Experts of a small language model: 14 layers, 96 GELU neurons an expert.
Below are experts of layer 9 (counted from 0) of a mixture-of-experts language model. Rows are named down (a neuron's output weights, with its number) and show model dimensions 0-191. Each number is 128 + 24 x the weight over its row's rms, rounded and kept within 0 to 255. Numbers have three digits each.
Before each expert's rows: "comes before" lists some tokens at least twice as common just after its tokens as in all text. This comes from a sample of Wikipedia text that the model never trained on. Tokens count by the router's weight.

# expert 41
comes before: " the", " and", " he", " was", " a", " it"
down5:113106143099089157134117131102143110086132174131122108143130175128120117119098111121164140158135081130092134127103114128084154107124152144168120104100158151128130121181111127163144167125119100132096153138119098098091159134155095110110116102083111136141091102105169152187101126166176113133150161115154098110108143132121109112104146131140069150148099138122115113170125136129119113170108077143099124147096140115161131117090138130120122162120083111156151157132139133125136147121088169147147121143164131156120097128144119103167127159178123113154098119164133115094150154126127138132

# expert 43
comes before: " |", ".", "–", "4", "5", "3"
down0:116155114096084152131147119140093185101166151105065132149173145101100141127115128144113156167131162119104152164093114113126101126109132110149162128122131104141133120117116147153157112127132095130131135120101137091116119113080096123087157132098131153094147108127126121101106206159083096129109125138127135135149113088121153152157135167128145157136069161126117144133140157157158139146171112126100110106130106094090115120132165128123123155122153111143094190161094111107137103148173125092142149143127148135124098145169133107127136122154128070120118124155120108101142120117105121125

# expert 0
comes before: ":", " |\n", " of", "\n", "|", " /"
down0:137128103163136157140167143134149071127112126141118087132096111094109121156156137149107101139144147111145121134146140099160119129112145179131146144145114145155082135114175100139116143080121138132088086142150158153137130139100143114144109137126132160138140075140103123093164141129119146130106163113108141114140134123158150123125102132155084112110114146146108221126101132097115134119104103159186127132112106111123130118094106094184136183130095113131113102078115072121174114101123176128156146147122116145116144114084156135144112103150134163105094130123126106129115145125106107131

# expert 29
comes before: " ", " |", ".", "%", "′", " Total"
down0:134095106143089155171107126169182162102150125130132108106124106131127110115112128157111167126148129167098059159135128102134098095146132075154119167137122118111107161166131135168127151169112156120108103121110130122125147157133116156130135118067148145107148112128158144125104113132116109124129160089133093127152095135155123133082151121111118115134113132133142153133096133086145176124153140135131111133113131092116162159172119124105119162159102125163124135132143137111121139162151144114096109099149118137160141107108146136119161086145117047086134156168137144141101126157090086130

# expert 45
comes before: " and", " a", " in", " of", " to", " been"
down5:123110138117130136142065122142137125120107144086174118166124147129151103129133158135137124092153120145084106129125148174151162111132136134135131170170089122114091127128124123121147090152127120141103141090118123117120099127109125129109141137090155145115144155100124128151111126132097157187120146122141139132112083161136116116156177102076125151147086132120115101127131089128093179134185140124114097112121092116108132144119095072139139140102098109161088144142088143114146119162110144154105159134134151167100063111136179065154145151156145097129114157133107130144141141113133146137

# expert 39
comes before: ",", " |", ".", "–", ".\n\n", " and"
down0:123106146112159139094126081139130152164103149111188147095105143175127145110127126171132126114156124133133128129143138136116128133121144156134133095114099128120112121122163129132147093160074122101165139115129087104117120136101122133134118140120139142106151132108106142168099138142119117136114104105153176152117159140143122187139140084132091131142150140138167085138157156136135148107156112075106158109163090146133129123115110133173145098141122074141119069134088088157108111121085094156112127124159136114159082179131113128099136148133137116135138074128122178157177133100100117134

# expert 21
comes before: " ", " the", "==\n", "==\n\n", " his", " this"
down0:148152142182114117149102113117143162142104117162097132135096085092132165102143152100123112129156148078141117139165125130097147139169091135199158114081127176114126136165150145124121125121105111083138104161150155172093140107118158146157083107123113158163126087117129134110126122093171104157088151116126119155136114128110114136151131130094106132164118156121148109097107140125152095131103149122147129091154146115126121155101129167136089128128131133165110105130101104172167149144125139092129105095148108113143121100114086138124152103134158118150086152129141114136121168095165143129

# expert 36
comes before: " |", "–", ",", " The", "%", "th"
down0:081129116133112100048117129067149123168145137125148112127101146111116138119097155149111132106163135107116091135121120101083098121157143135143155095101093099150164139130140137157089129149145147111134135142074124143130144132135135100127126136115097132183112138100120152115117116133152146139101172117065098100093112155148131140135125127109156125098181132119157134181112182185119132120155140118132098145134126097109108129108136141086151133105134147100116129095109145096155138148109164110157116184135141096134127080120161161149136142143167132137124080128143143130124133125140101097

# expert 10
comes before: " the", " a", " his", " an", " its", " this"
down0:126113104145138128115088107141112161141109124125084169110120172120138135143104168120136145088162118141140135134142116120105145116116143119163126132146112178124154176127146103171135135122119138192129127077106107148169122141112152110106098069150135169117130137145144090117170173152139126146134135110154131145124096091112124130103156139123098138125132147168107122121125107110110119083183130153128103109131139168123102157163122143177150118143151151147148137109155131159156102111134145105122069112121138120169070107164135143150125088142112178159187171117117117129119138139122115159

# expert 13
comes before: "-", "|", "==", "The", "===", "In"
down0:129158134174169140133140135108121130138162094115178133123120148112184149130117114088169118092104114170150130113090133081087123131154136126088064189087135117138111134095095128110114088154106121122117129104165121135112116145136138092120130111118163139151147107096138133125105136170128135070110136125134150135135141140114150080141095119138152115105075182178123161161119084144105151113140093124092126137166132132133139139138123084106148140128118113116144128135151142086085119081120154135138103130109165140172108127108122140109119105140153116129124115162156134157102102144115124101

# expert 7
comes before: " of", " to", " in", " by", " and", " on"
down0:163162130171156101158094168156123095151149116096139154129118124135113119098091178109132159144115136155144126123086112141184158128143119144139117197104140118145136127096098095103132130092154132187133171113111159169147172134140114146138157163130168092148151130123128097104094130107104161134133147093143119095106115138122165132136177149135149150125135123139087134142109169128138123145106134157115140117130090119080128135144145082153122150114098149122091110120094131140155115109142123128109150123111141154139125149160118134109118119074178140130105091138125108151138172130128070142

# expert 9
comes before: "0", "1", "2", "3", "4", "6"
down0:113119168143104092133146139113125128108095129134161132110119147169182126089173134123100088100131097105112153136134109154137102145121119109109097097164148100132133123089103179117104099114157108153145140166102111068155136096150106126115122165122147095114137131129106076116118148121158138156146106131142131167127111107118140193127135120128115147114118107108107157117099072160148089130127101142125189133185100166156128133136093109129132149113128116133122120125137090155160108160141082117142141158117129133156124118124111104102122101128134105100144119080148149110141171171145093098

# expert 18
comes before: " ", "|", " |\n", " be", " —", "′"
down0:122183135130144144145155134098117090174149135131111152128169115147089132111152092144149106116151147101114163090137079109151125086137150112191122124115130104130136115111115121182147113075125152141125150168091117138182151120165109124097169117116153130121149129099191092108139127129122107137122108158148107146105121093173102142101102161122124110148117138160118098109117144095136149111160125118101135138132148096115127104089132146138137113081104101115139103086125134180168102147124131129131153142130114129136141143156079144136130121102122160158097111169120096117135098136141094086

# expert 32
comes before: ":", " The", "==", "-", " In", " He"
down0:126099103136157117145180110125123145157133123164104065105169126088163134108103147123122092183152111128109114134175105113146082122151163117101183136082105119123113140131107137141122132113129114126107152157156125127108122142122128087117099165131125120122117187146148144150138157070127147112111158148137129136076160128121143147139099137135159104115156129119156154109169158147124111145099144106142105095132148146091114151161120127150131110096090146146133104152131143136128127145146133137087104124096172072162090122125129129086113153079106132171134097132146147137112144122123175157

# expert 4
comes before: " ", " States", " United", " York", " New", "\n\n"
down0:114144075095104097128131114139147167150117113157101130094129170143105128132156128164087161120156116128150147143203155167110147105139120122083123173142096135085161134117162117120117095109110118102171112087143086163104154179117132131123101170091128152159162128114109082121131147068096149116078140119123125137132082130154167093130128116123125099102124109124131146169121167120089140092147117166121151101123135143095118141145135135156131121132114124146145111160129107122176142161139104126114165143124158142103125152128149130121129113096143131134120169107123110172120124139112143147

# expert 15
comes before: "-", "==", "|", "The", "===", "In"
down0:167128119145134132120126110158118141134136168132150121144122154137126092107119121154173136104135103139142116131116149154137091134137091109165171149123138123132076083139069140114118170087175130092114150091113169113122142085160146144185114201165119153127116140134149113126070102099111200139182114110097162114156081106155104172133109152127134138117139099137106114103143143105144148129127130138117129119068101139132128135101117130154128174121113122111119078104087136162134149143116111116138146150100154120117159136123159122124120108127107099137121136128166111138146133114126121144